Experts of a small language model.
Size: 8 layers, width 128, vocabulary 5384, 31M parameters.
Experts: 96 experts in each of 8 layers, 96 SwiGLU neurons an expert, a softmax router.
Training: a variant of SOAP for the experts, 4511 steps.
Below are experts of layer 4 (counted from 0) of a mixture-of-experts language model. Rows are named router (the router's row for the expert), gate (a neuron's input weights, with its number), up (a neuron's input weights, with its number), down (a neuron's output weights, with its number) and show model dimensions 0-127. Each number is 128 + 32 x the weight over its row's rms, rounded and kept within 0 to 255.
After each expert's rows: "gets" lists some tokens that make up at least twice as much of what it gets as of all text; "comes before" lists some tokens at least twice as common just after its tokens as in all text. This comes from a sample of Wikipedia text that the model never trained on. Tokens count by the router's weight.

# expert 2
router [177  87 133 161  83 144  88 124 134 159 151 153  78 153 103 131 174 113 148 174 127 144 164 101 138 124 146 110 108 119  87 158  88 124 113 100 142 103 107 151 163 121 142  78 129 174 190 108 150 128  84  79 114 130 102  81 139 168 100 119 159 187 191 101 101 117 137 170 157 103 177  73 157  75 171 117 127  91 143 147 111 138 115 158 116 155 107 171 128 125 136 116 148 174  71 165 128 173  81 156  83  96 162  97 123 142 100 115 191 179 112 169 188 114  61 178 101 124  78 109 144 148 148 158  92 109 188 125]
gate7 [133 113 144 106 115  81 152 232 111 191 173 100 141 132 199 130 110  93 133 139 125 139 171 118 142 153 156 110 112 133 117 133 148 135 134 163 152 128 118 180 189  72 139 107 159 133  86 128 137 202 135 184 170 156  93 101  72 129 158 120 116  92 133  51 111 114 111  95  92 102  71 104 101 111 110 141 102  92  89 156 102 128 175 145  52  99  68 130 122  91 107 136 157 141 115 182 120 136 100 146 147 170 154 135 109 143 134 137 128 123 195 125  99 118 147 167 139 168  75 113 104 170  75 150  83 112 131 123]
up7 [163 133 118 182 144 149 101  32 105  85 107 138 105 164 140 143 138 156 120  96 173 122 114 158 132  77 172 170 197 173 176 126 156  88 115 121  72 168 144 105 100 162 124  93 158  61 154  73 129 123 120 138  41 116 121  82 176  65 113 150 143 101 119 150  63 123 124 196 116 189 122 148 118 140 150 117 205 137 107  94 161 116 105 115 175 116 182 106 128 152 130 112 101  99 138  73 156 136 117 149 127 112 113 175 142 150 121 158 152 144 111 138 132 122 176 133 103 131 137 159 129 135 161  88 133 167 148 166]
down7 [142  92 197 141 124  91 148 128 140 174 157 139 148 105 180 158  55 201 134 112  64  69 101 155 139  99 131 111  91 110 130 144 125 141 123 141  88 100 139 135 140 124 121 119  76 105 125 161 167 195 153 191 134 105  58  93 107 181 165 158  98  79 134 124 106 134 134 100 140 197 133 115 150 128  91  84 112 116 137 144 146 149 155 125  82 128 162 104 105 154  86 127  87 118 113 196  82 114 109 163 147 145  80 134 202 125 163 116 123 103 106 163  94 198 146 145 176 140 107 143 100  89 132  92 134 162 102 161]
gets: ":", ",", ".", ";", "):", " office"
comes before: " ", "00", " The", " \"", " A", " but"

# expert 77
router [141  71 137 179  99 199  82 116 125 119 168 128 102 138  92 166  78 126 161 157 128 104 194 164 137 171 116 139 168 136 111 155 132  84 139 181 158  97 141 131 109 114 136  99  78 144 174 139 153 154 140 100 116 121 136 145 136  84 139 125 167 173 148 128 132 119 108 156 124  63 175 107  91  96 170 109 155  80 109 174 103 139 101 184 103 172 159 194 114 152 131 155 107 161 105 178 112 202  77 108  89  96 180 142 103 108 111 124 156 170 150 191 168 102  69 164 140 141  85 103 110 154 129 117 155 131 173 107]
gate0 [ 90 138 122 151 166 162  79 131 212 106 167 122 129  91 179 193 115 108  70 154 106 125  70 107  93 186  81 132 115 166 129 191 133 156 175 146  71  75 110 146 128 124 133 101 140  65 184 120 120 112 123 149 186 100 145 171 160 128 179 170 137 115 158 159 154  82 152 127  58 127 152 105 120 139 167 124 147 144 116 140  97 112 151 144 107 105  87 102 118 149 119 159 106 130 161 197 163  96  88 103 102 176  97 157 129 148 151 132  99 105 143 146 126  92  82 126 145 130 139 151 159  99 185  73  97 120 156 159]
up0 [135  93 110 120 115 143 124 133 149  85 180 154 198 102  86 117 115 165 103 122 134 123 136 129 125 123 181 140 189 115 127 147 163 117 160 144 117 161 141 138 148 102 131 118 104 121  46 142 119 184 147 119 126 111 127 135  65 117 131 192 126  95 140  90  86 164  86 136  89 154  82 117 118 119  88 117 115 115  92 123 190 159 128 152 108 164 143 144  95  33 169 126 129 188 119  41 152  74 118 137 189 109 157  71 171 155 114 146  82 125 123 171 183  80  76 162  85  90  99  96 140 113 116 157 135 129 107 133]
down0 [146 175 144 126 102 134 110 134 106 154 109 106 143 144 115 140  92 140 150 126 134 139  83 167 117  81  82 103 134  77 119 178 110 107  65 155  67 113 129  87 182 150  80 155 116 112 122 120 156 135 112  71  83  41 136 126 159 132 129 212 101 147 144 134 170  84 121  57 165 126 169 114  99 112  71 124 131 128 124 211 167 150 130 125  50  97  84 108 137 122 115 103 120 116 127 151 135  65 174 105 149  96  92  53  93 133 126 149 114  99 122 127  83 104 153 161 138 136 143 176 151 159  96  95 118 146 130  84]
gets: ":", " called", " including", " named", " as", " included"
comes before: " the", " ", " a", " \"", " A", " D"

# expert 58
router [178 109 153 128 115 182 118 179 113  71 130 179  91 142 122 127 165  98 137 109 121 113 120 104 106 132 127 105 104 105 111 161 174 141  61 167 128 161 158  87 129 103 169  84  80 185 158  75 116  97 172 141  87 137 171  82 179  82 117  73 144 168 155 163  91 150 168 104 123  96 145 109  96 182 137 121 188  97  77 109 100 105 119 126 173 101 106 115 182 160 159 149 115 204 131 126 110 147  67 108 187 141 142 130 139 156 129 121 144 146 140 114 131  90 160 100 191 172 100  84 122 101 154 157  88 112 160 123]
gate2 [213 106 140 104 109 184 134 134 162 142 102 154 147 132 121 106 110 129 139  88 115 129 169 138  74 137  65 138 126 198 132 107 109 125  92  64 116 196 137 139  95 198 145 117 106 125 147  88 138 131 177 148  99 121  79 116 122 111 176 200 169  64 107 154 151  91 217 136 114 133 111 175 115 133 122 120 110 156  99  97 134 190 120 160 165 144 121 178 132 129 139  96 148 161 130 147  83 115 134 125 156 152 132 194 119 154 138  80 135  89 166 107  73 117 108  96 104 114 107 162  97  91  81 112 118  91 165  93]
up2 [149 103 125 130 121 125  68 139 155 162 114 134 149 122  90 125  82 122  96  94 121 143 145 170 140  97 206 166  93 131  94 167 139 131 154  78 157 179  94 166  80  55 157 176 139 174 151 153 174 108 167 178 117 146  63 158  81  82  55 178  88  97 110 139 120 183 161 173 145  59  98 195 125 107 151 125 107 104  84 140 132 170 147 183 154 173 118 160  95 141 133 139 118 134  91 112  96 148 121 131 104 163 135 115 140 143  82 145 136 173  94 135 151 135 139 120 153 130 122 159 134 122  88 148 188 115 104  98]
down2 [108 143 137 121 126 108 136 154  77 172 121  89  91 118 133 103 121 174 105 162  78  68  99  80 105 130 116  57 106 127 168  99 167 119  92 155 130 142 103 159 140 175  93 139 155 114 104 130 106 225 149 135 113 120 150 154  76 148 157 100  92 104 140  98 119 120 111 113  95 196 104 138 168 126 137 177  69 129 136 158 199  99  77  75 110  82  93 140 126 130 156 160 179 141 122 175 217 180 172 134 150  93 143 121 137  72 136 129 137 109 129 127 165 175 145 107  91 171 127 141 145 145 171 143 126 146  91 158]
gets: ",", "\n", "),", "==\n", ";\n", "==\n\n"
comes before: "-", " ", " he", " and", " the", " which"

# expert 82
router [162 161 155 169  80 166  86  83 175  94 145  96 105 167  93 177 161 129 151 171  82 117 153  83 131 117 123  87 115 112  70 139 124 111 111 154 185 180 122  95  79 107 193  99 108 177 172  98 158 121 138  99 154  99 139 113 155 110  78 131 149 183 170 132  79 107 155 144 165 114 186 127 129  76 159  99 156 129  82 148  95 151 113 134 171 173 100 120 183  82 181 165 186 175 158  96 100 177  78 104 136 104 104 133 107 167 110  95 136 179 154 127 146 150  95 165 113 124 118 113 115 135 109 106 133 113 104 132]
gate0 [160 113 131 135 132 102 140 114 128 109  76  42  58 148 106 177 146 125  55  91 139 130 113 116  90  75 123 113  87 128 151  89 133 174 112 136 140 124 154 116 162 125 132 170  93 125 112 156  89 133 170 163 130 139 128 184 141 171 135 138  87 147 127 106 140 164 164  68 156 122 140  95  54 121 122 140 109  88 130 155 126  94 143 161 132 115 150 144  81 126  82 181  90 138  45 158 188  81 149  99 120 101  76 133 210 154 114  96 113 125  96  74 140 126 140 146  99 140 129 137 136  92 169 132 103 103  80  62]
up0 [130 144 107 131 189 121 121  75  91 148 120 134 136  92 179 154 127 153 175  70 202 131 106 157 149 123 137 197 152 177 114 108  71 143 115 141 197 129 144 158 155 100 129 124 184 104  90 129 118 142 126  74 141 122 143 167 121 115 155 136 179 107 185 114 165 133 122 147  43 118 143 144 158 125  83 105 130  79  97  53 135 120 173 125 136 137 109  85 169 113 129 121 136 141 133  91  89  93  89  82 152 152 141  95 160 132 157 184 129 117 200 136 103 135 137 106  85 133 160 161 168 153 154 136 107 162 160 205]
down0 [127 153 117 122 122 140 137 104 212 124  84 138 139 101  70  63 114 105 137 118 159 106  98  82 165 172  68 103 171  76 149 134 129  88 104 150 132  94 106  44  96 135 139 181 149 110 158 110 123 139 145 191 146 146 134  89 169 140  69 135 124 128 121 149 165 127 120 153 108 157 167 114 124 102 113 178  94 145 179 169 161 121 164 142 112 159 130 116 103 117 232 107 174 121  99 113 121  57 130 108  92  95 130 107 124 179 124 128 147 143 185 120 125 177 151 162  88 176 157 129  96 146 179 149  87 132 108 149]
gets: " to", " C", " in", " October", " November", " also"
comes before: " ", "4", "3", "5", "0", "6"

# expert 34
router [104 170 141  84 138 144 111 106 179 122 115  93  81 200  64 114 134 131 140  86 143  82 145 117 134  75  89  98 156  62  67 111 143  62  95 148 155 161  79  93 120  87 179 119  86 150 161 119  70 142 146  94 167  97 140 120 147 158 143 147  58  77 159 157 118 142  71 185 116 172 222 133 119 133 124 101 146  73 119 124 163 140 142 127 100 173 114  96 127 125 124 160 146 128 134  84 150 165  87 115  92 125 115 134 123 150 155 129 133 163 179 137 138 180  91 130 179 125 107 121 128 135 141  88 139 146 124  90]
gate7 [121  44 166 179 152  93 105 165 149  86 111 103 104 128 134 107 121  98 163 133 172 188 172 146 125  95 123 149 111 172 121 170  93 121 151 177 171 163 211 122 105 118 118  91 110 113  76 116 120 155  94 126 151  94 131 127 152  98 120 107 110 131 148 177 108  85 179 143  69 137  86 133 161 128  94 135 159 114 164 141 156 191 120 141 134 109 151 129 131 139 119 113 117  97  94 129 210 137 137  51 123 112  73  76 102 150 198 167 166 118 149 133 155 101 105 103 108 143 167 179 101 114  90 106 113 198 134 140]
up7 [148 194  70 126 103 166 149 109 100 147 130 196 188 144  86 126 151 134 111 150 151  84  72  99 105 199 134 127 159 100 106  81 122 211 156  52 124 104 114 119 130 149  82 177 120 131 129 121 139 131 185 130 138 138  71 203 114 110 199 128 122  93 141 129 113 138 113  94 193 103 119 153  87  90 180 129 123 128  83 134 146 122 148  99 107  89  99 113 109 179 110 130 133 118 172  85 120  91 131 155 121 119 155 115 132 127  43 114 129 159  61 133 153 162 107 121 137 144 134 137 150 149 140 124 160  85 125 176]
down7 [ 61  49 142 139 144 146 147 207 136 147 124 185 159  94 184 101 105 106 137  54  66 213  82 165  80  76 100 127  93 163 109 118 122  95 117 123 124 184 127 117 130 105 142 123  97  77 115 183 124 122 108 128 158 116 119  95 147 114 173  61 114 110 154 114 137 164 159  97 157 136 141 171 113 136 150  79 143  64 159 162 117 138 116 116 120 106 120 127  96 170 176 126 153 126  86 136 114 100 185 101 111  98 153 193 125 156 134 155 100 130 132 109 127 146 160 168  84 113 159 147 108 116 104 164  90 167 113 142]
gets: "5", "0", "3", "9", "6", "1"
comes before: " |", " |\n", "%", ".", " m", ")"

# expert 26
router [139  80 166 144 119 143  57 161  82 135  96  92 122 116 117 181 134  91 135 161 119 154 168 153 136 117 120  85 108 126  93 195  64 136 105 103 145 177  94 154 133  96 109 128  94 115 140  61 136 131  80  85 115  86 128 161 147 141 135 136 161 115 171  85  95  85 108 147 171 151 153 117 108  89 196  74  98 136 127 165  74 161 173 166 133 116  53 158 140  85 153  65 138 148  70 121 123 149 138 130  96 129 190 132 157 135 129 123 135 128 125  71 145 108 107 139 108 187 165  82 180 122 152 147 160 169 118  98]
gate52 [152 140  50 188 145 108  85 112 153  67  95 106 135 147 106 139 117  65 172  76 122 181  95 131 131 123 114 145 126 158 113  98 158 103 161 136 147 151 133 146 183 111 136 174 107 187 124 119  85 115 106 124  94 157 135 148 126 107 150 143 120 105 119 106  76 130  88 199 116  62 133 154 163 143 125 170 158 134 104 138 113  64  90 169 113  96 169  98 138  90 169 117  75 161 141 185 110 142  70 110 141 163 134 152 125  89 135 175 131 137 178 166  97 125 148 118  69  92 104 136 135 133 135 157  54  66  83 112]
up52 [194 150 164  91  96 152 161 119  84 173 154 165 132  90 179  90 171 158  78 170  85 138 152 168  85 138 139 128 114 124 147 112 119 173  69 131 114 102  90 116  91 154 132 133  80 123 104  92 140 175 185 116 118 157 149 138 118 180 114 147 136 141 142 136 144 181 160  92 150 128 126  54 112  80  86 111  47 143 146 158 139 145 143  56 132  97 114 131  89 188 167 143 171  78 138  92 117 122 155 147 154  96 112 135 129 161 117 125 178 125 129 148 156 124 126 103 164 133  91  91 214 111 129 110 186 165 157 118]
down52 [ 34 147  68 125 111 151 137 177  89 135  51 171 171  91 101 148 133 128 154 132 122  69 106 112 112 131 119 150  98 134 102  76 172  89  93 161  80 114 162 101 131 162 136  81 131 155  62  89 162 134 128 129 129 175 172 141 134 154 134 134 136 100  78 104 135 144 142 157  94 137 124 143  99 194 109 165 136 110 129  50  72 112 109 115 109  69 178 126  98 175 135 131 170 135  96 158 101 168 138 145 157  78 114  94 134 158 150 139 107 163 109 155 133 189 132 158 134  72 188 121  96 164 133 102 129 101 121 127]
gets: ".", " The", "The", ").", "'", "\"."
comes before: " The", " He", " In", " It", " This", " She"

# expert 59
router [170 191 157 142  91 167  84  50 169  85 139 101 108 180  96 146 160 109 165 141 109 119 178 106 131 132 119 110 108 109  98 128 125 114  89 127 163 180 124 138 120 136 187  95 151 156 191 130 113 146 140 106 127 105 129 116 132 162  48 167 156 157 186 114  89 106 157 123 175 125 190 195 119  80 152  97 164  95  58 168 130 129  69 193 137 161 115 144 161 130 159 127 125 166 153 167 111 166  79 113 112  83 143 121 106 136 159 109  94 170 158 109 129 145 112 160  92 140  87  92 105 153 123 139 108  96 130 165]
gate20 [ 70 138  74  86 115 115 134 119 117 138 148 124 127 142 133 104 140 121 142 163 182 176 108 111 189 137 150 129 130 109 137 116 202 171  91 112 106 130 118  80 122 160 166 120  93  92  93 136 133 195 129 105 148 110 105 139 183 130 115 108  95  97 107  63 171  87 142 132 141 142 124 145 123 138 134  82  99  95 102  63 141 117 115  70 115 151 170 149  97 131  84 169 128 199 138 122 146 144 133 124 185 139 118 134  94 154  93 143 145  56 157 102  32 185 101 138 140  85 100 177 126  79 141 107  53 108 157 153]
up20 [ 82 157 124 169  94 178 100 137 102 116 197 106 115 137 122  84 168 101  91 140 118 116  66 156 101 102 129 158 158 144 125 202 106 128 116 119 134 106  93 147 111  73 126 160 120  81 136 115 185 125 111 117 125 137 109  80  70 104  82 184 157 119 122 134 155 182 142 175 156 116 175 115 160  88 164 100 154  72 124 113 118 176 170 111 158 163 129 110  91 177 167 107  65 156 150  77 125 188  95 100 154 100 113 158 123 110 136 141 162 116 147  65 118 136 105 132 145 123  75 148 177 125 182 122 157 149 150  55]
down20 [177 188 136 166  97 159 157 103 109 134 133 119 182 148 115 182  79 102 142  83 113 145  89 132 126  87 124 125  93 114  89 113 158 123 177 111 108  92 124 200 148 177 143 104  91 103 143 105 120 202 174 150 142 128  78 173 153  86 113 142 115  92 133  97 134 172 137 109 112 147 131 116 182  86 184 143 124 187  95 155  97  96 114 120 166 106  91 157  91 166  76 146  98 166 102 188 151 182 193 125 148 110 104  99 140 142 118 180 162 190 122  95 146 148 117 174 153 102 145 144 116 139 129 132  59 125 156  97]
gets: " and", ",", "%", " for", " or", " against"
comes before: " the", " and", " a", " to", " including", " in"

# expert 5
router [121 110 136 126 107 112  68 182 141  82 158 112 150 190  94 118  99 119  92 160  76 184 165  82 117 125 108 137 145  82 117  71 181 125 131 153 110 170  87 118 113 119 136 118 103 160 137 162 161 157 172 122 125 154 130 187 136 180 123 127 145  94 147 115 154 143 105 144 152  25 128 150 112 169 149 141 167 143 145 103 198 139 175 154 139 137  98  91 126 131 132 132 221 191 112 117  84  71  94 148 176 119 150 133 133 121 136 121  84 180 126  70 137 109 122 162 172 131 181 131 157  79 139 121 142 111 169 133]
gate3 [160 109 150 108 172 120  93 105  79 181 132  84 119 191 128 125 139 117  97 178  84 122 127  74 119  82 145 112 178 108  96 110  91 115 123 119  99 165 118  69 147 106 125  89 115 109 146  96 141 110 114 182 170 116 128  91 140  92 145  93 139  84 112 120  72 166 147 144 131  92  93 146 100 140 179  77 123  94 205 110 104 175 103 135  80 132  40 143 181 146  90 141 109 101 203 114 169 144 127 154 114 150 122  90 110 114 145  88 150 129  78 137  86 165 111 149 179 129  96 171  84 149 144 142 113 113 183 167]
up3 [117 132 137  86 123 131 147 183 183 144 151 155 122  71  93 154 125 122 164 105 112  90  87 138 142 119 124 132 149  99 179  62 113 136 146 101 170 174 149 161 124 153  94 100 157 145 159 170 174 139 144 156 154 121 102 108 114 186  69 127  26 126 164 131  57 117 159 144 113 100 132 148 123 172 100 139 123 116 166 179 132 174 216 131 137  91 105 165 121 144 113 134 112 105  84  91 115 119 161  90 113 135  75 133 147 169 143 124 153 104 146 141 157 154 153  73 145 109 201  88 105 171 169 146 105 156  71 101]
down3 [106 108 146 138 145 111 136  94 115 142  96 151 111  89 102 124 111 128 110 203 164 102 137  98 160 133 171 163 141 157 130 118  82 146 115 136 201 108 143 162 133 123 101 158 115 106 138  84  97 156 106 130 100 140  46  44 185  99 150 131 106  57 176 115  70  66 113 132 135 146 159 168 111  98 150 131 109 112 157 133 115 143 105 101 122  97 136  91 104 114  99  77 162  89 113 110 131  86  65 109 100 127 151  37 116  67 133 172 145 169 102 163 164 174 119  88  87 139 106 110  85  94 106  97  93 155 105 146]
gets: "i", "a", "ar", "ay", "an", "y"
comes before: ",", " |", " (", "\n", "i", "a"

# expert 47
router [112 179  84 118 110 151 107 144 134 130 143 138 117 116  79 134 141 124 159 138 127 148  74  34 150 106 180  83 147 116 136 157 134 127 110 144 169 108  97 136 112 158 108 128 130 159  81 124 187 154 150  86 104 142 166 136 169 129 127 158  90 125 158 178 105 161 144 114 111 124 104 121 146 100 118  89 172 137 186 166 127 191  66 145 108 175 146 100 171  76 138 157  97 129  78 121 198 188 100 103  96  42 110 173  61 118 205 112 126 143 120  79  97 123 140 149 151 102 136 124  66 148 124 143 115 126  95 146]
gate25 [128 165  50 139 125 116  85 117  60 157 106 100 112 109  95 130 129 176 159 189 112 146 119 153 119 142 132 100  86 132 126 103 155 166 129 141  48 125 172  85 116 185  73 188  54 139  91  84 129 122 194 125 179 170 138  90 116 132 145 124 132 142 141 127 148 130 140 168 120  78 103 145 160  92 136 149 107  86  99 131 115 120 137 148 120 112 172 106  85  89 144 117  88 200 117  62 135 157 155 190 194 164 103 123 144  97 120 176 131 159 108 160 133 150 149 101 140 157  98 132 103 177 101 180 122 133 123 101]
up25 [128  66  50 107 138 144 127 141  88 169 128  86 152 158  57  69 127  88 145 137  74 122 113 104 163 157 169 146  37 118 139 141 147 108 112 151  64  96 111 142 133 132 122 121 108 144 112 134 138  93 138 113 144 188 136 138 140 153 156 134 123 140  96 173 182 111 140 117  63 126  90 164 148  63  98 167 127 134 106 152  86 125 150 107 118 130 139 192  82 125 144 102  81 182  90  86 120 118 136 211 103 109  90 123 114 113 121  58 134 139  67  86 177  79 151 141 146 124 132 130 104 128 140 161 163 157 155 115]
down25 [124 114 175 150 147 134  73 112 139  96 140  49 117 186 110 136 101  77 130 133 117 159  86 137  96 122 100 156 116 140 113 106 146 141 171 146 163 111 140 129 149  87 102  80 118 101 140 133 142 138 161 114  91 172 206 178  87 162 159  82 105 139 133 174  39 127 137  95  78  95 151 152 112  81 105 100 117  97 190  91 128 176 157 104  90 160 151 156 139 156 129 115 120 135 128 102  70 102 136  64 125 103 172 134  65 166 132 178 105  69 165  71  95 106 140  92 108 127  99 144 108 131 143  93 106 137  77 118]
gets: "th", " part", " years", " year", " end", "st"
comes before: " of", " century", ",", " in", "ing", " to"

# expert 65
router [123 127 114 105  98 116 140 210 124  90 139 148 151 161  62 107 131  93 119 154 125 101 139 168  98 175 147  84 119 156  88 134 140 138 109 139 152 142 108 141 120 123 177 133 102 142 141 141  73 110 210 149 134 161 110 140 185 147 111  79 161 178 123 132 114 130 166 121 160  81 145 116 116 124 147 125 131 109  99 103 159  96 123 155 165 127 143 156 131 147 124 129  94 121 136 180  84 159 107 107  68  65 130  89 119 134  96 182 160 137  59 103 178  65  50  88  72 187 110 105 206 128 142 169 109  92 171 117]
gate0 [161 118 172 100 110 102 188 158 139 141 145  91 106  90 144 134  73 154 135 186 125  98 143 165 145 147 144  54  98 148 148 172 119 146  87 192 137 156 127 108 141 126 156 123 102 105 130  98  98 175 123  77 108 174 186 161 130 194 143  94 142  80 153 131 108 107 156 130 116 154 154 135 200 115 132 176 131 120 202  85 160 134  68 105  86 111 136 142  95 138  87 150 138 134 143  95 116 142  72 199 118 113 158 157 138 144  52 119 141  84 185 106 166 185 127  86 126 111 111 125 160 144  95 151 122 173 105 117]
up0 [130 162 122 157 103 130 156 127 134 143 159 138 133 136 122 127 149 159 157 157  80 157 149  96 121 134  99 104  90 146 130 116 147 183 111 149 122 109 168  92 174 151 173 158 129 109 118  80 104 195 146 166 188 141 100 203 151 115 108  88 123  96 169 168 120 153 142  48 110 102 112 154 140 137 193 161 146 130 144 113  96 130  77 107 111 130 129 130  60 169 123 133 136 175 161  70  84 140 140 106  97 137  95 140 132 129  84 149 114 134 124 173 255 184 155 137 176 140 174 119 113 121 143 144 130 163 104  58]
down0 [ 73 107 118 150 103 105  52 149 156 156 128 163 125 101  94 175 126 108 188 142 103  80 174 108 156 107  90 154 154 140 136 114  83 151 127 217 152 175 141  91 153 184 160 177 131  79 122  88 146  79  97 105 140 158 115  81 103 115 156 166  99 132 146  89 156 103  93 102 176 141 163 143  81 141 121 126 102 135 164 150 101 159 102 142 198 120 114 131 162  92  92 107 129 132 203 162 171 123 125 161 156 166 143  96 159 189 143 114  77 132  93 149 103 115 145  89 123  78 125 140 130 122 132 131 210 139 123 143]
gets: " of", " |", ":", " in", " and", " at"
comes before: " the", " ", " L", " W", " United", " N"

# expert 35
router [159 148 122 113 139 145  97 124 179  97 154  82  73 188  95 161  94 165  96 185 120 114 153  79 145 146  99 159 120  83 134 104 115 109 127 166 172 147 108  97 100 104 189 169  65 177 123 132 137 167 119 107 127 102 121 140 161 161  74 163 142 124 130 175  77 104  68 181 114  85 154 129 119 140 194 102 161  79 147 132  91 171 142 138 125 169 139 132 127 133 148 170 190 149 162 136 126 103 108 122 119 128 112 114 127  76 111 162 125 158 166  67 133 199 154 168 137  93 134 149  68 131 125  74  94 178 154  95]
gate3 [ 95 115 157 172  94  69 126  94 138 128 190 113 136 155 121 130 172 152  62 113  81 137 109  67 114 139 164  81 104 128 146 132 130 166 120 114  89 148  58 203 188 110 144 133 145 122 193 118 167  77  61 112 120 158 123 124 156 175 120 116 111 114 144  78 120 122  79 132 139 118 124 144 130  95 205 189 104 110 146 177 129 110 169 112  85 174 143 105  78 138  79  98 139 183 149 164  95 105 120 136 119 133 144 122 133 149  93  70 159 141 121 154 145 180 134 120 167 143  93  65 152  84 106 116 167 120 124 120]
up3 [125 129 104 186 138 130 113 100  83 107 108 108 100 151 161 170 185  93  62 126 128  86 124 221 141 101 123 120 156 151 117  74 215 138 106 135 163 142 133  80  85 145 136 150 118 139 121 103 139 140 121 147 134 142 118 123 131 144  94  99 172 100 198 188  94 178 131  80  73  88 110 102 172 155 140  89 133 165 129 104 134 128 204 109 189 151 141 164 114 126  99 128 169 109 128  87 136 130 144  86 127 175 198 143 124 126 151 164 111 143  58 109 121 117 111 158 164 122  89 130 183 166 171 105 137 125 120  98]
down3 [125 125 152  84 101 134 158 130 174 128 145 119 105 202  66 117 155  80 165 130  73 165  89 134 116 190 167  95  98  86 131 142 153 122 171 172 199 136 106 144 101 138  84 124 147 141 126 162  92 101 129 140  44 174  63 129 111  80 187  96 113 114 123 178  92 216 171  84 175 133 138 124 134 118 118  81 144 131 127 123 128 177  86 155 166 110 115 150 148 143 134  93 101 160 140 111 154  92 144 132 113 114 102 130 124 116 128  84  98  73 108 133 183  96 161 135  91 103  87 127  94 167 139 108 125 156 157  87]
gets: "1", "2", "3", "10", "4", "5"
comes before: " |", ".", "–", ",", ";", "th"

# expert 23
router [158 134 180 197  83 166  87  80 166 107 148 106 132 142  82 181 165 114 146 158  60 120 176  97 118 104 140  96  93  91  72 140 155  97  79 164 171 175 103 108 107  97 179 126 127 176 182  95 153 107 108  85 136 117 139 118 147 127  77 157 144 160 173 137  95 128 158 143 171 124 197 143 123  74 158  92 138 136  91 159  96 172 109 175 150 175 103 123 181  84 170 150 166 147 121 106 136 168  67 138  90  83 113  89 109 151 125  94 112 163 159 132 132 155 105 172 116 128 111 111  94 120  97 126 109 139 122 108]
gate29 [151 130 125  77 176 102 141 167 133 125 101 100 102 166  91 141 112 116 100 128 155  88 125 133  84 133 153 158 134 135 114 126 101 144 181 107  71 132 118 136 124 127  80 153 118 103 102 141 146 142 124 147 178  94 163 153 121  77 132 135 206 130 112  86 144 164  88 106 179 147 112 133 133  82 136 118 149 138 180 166 161 159 126 177  47  58  70 141  69 189 145  65 154  97 151 138  99 145 144 115  66 138 131  91 141 161 108  84  67  91 114 142  78 149  97 128 172  83 162 116 133  72 160 163 132  97  93 162]
up29 [101 130 123 125 104 173 117 163  42 165 179 129 112  91 206 132  78  86 188 158 109 193 139 115 171 113 111 132 178 146 151 164 141  86 187  97 117 178  60 108 141 118 153 134 114 162 153 124 135  69 145  92  85 139 139 121  94 105  93 132 136 138  49 173 103 101 126 126 143 132  84  89  85 164 178 107 115  79  99 131 147  99 116 105 167 148 128 124  83 127 140 172  95 135 132 107  93 152  90 148 225 137 152 122 131 133 105 106 116 148 139 151 132 117 112 111 125 123 175 118 113 189 121 161  96 126 157  95]
down29 [ 98  96 138 122 130 148 169 122 106 104 101 159 132 155  89 143  96 101  71 102  93 162 100 105 160  85 107 140 122 196 133 107 144  94 138 175 114 111 115 114 115 132 161 140 126 160 104  97 165 172  54  93 120 177  81  32 120 177 142  48 113 151 108 165 121 150 177  96 126 112 131 124 161 132 141 164 148 131  68 109 126 113 155 122 119 131 135 104  91  53 142 162  91 117 151 114 112 117 142 159 105 136 103 126 107 145  86 113  82  91 103 132  89 167  79 115 166 182 136 166 202  78  61 116 128 106 101  91]
gets: ".", "–", ",", "201", "202", "/"
comes before: "0", "1", "2", "3", "5", "4"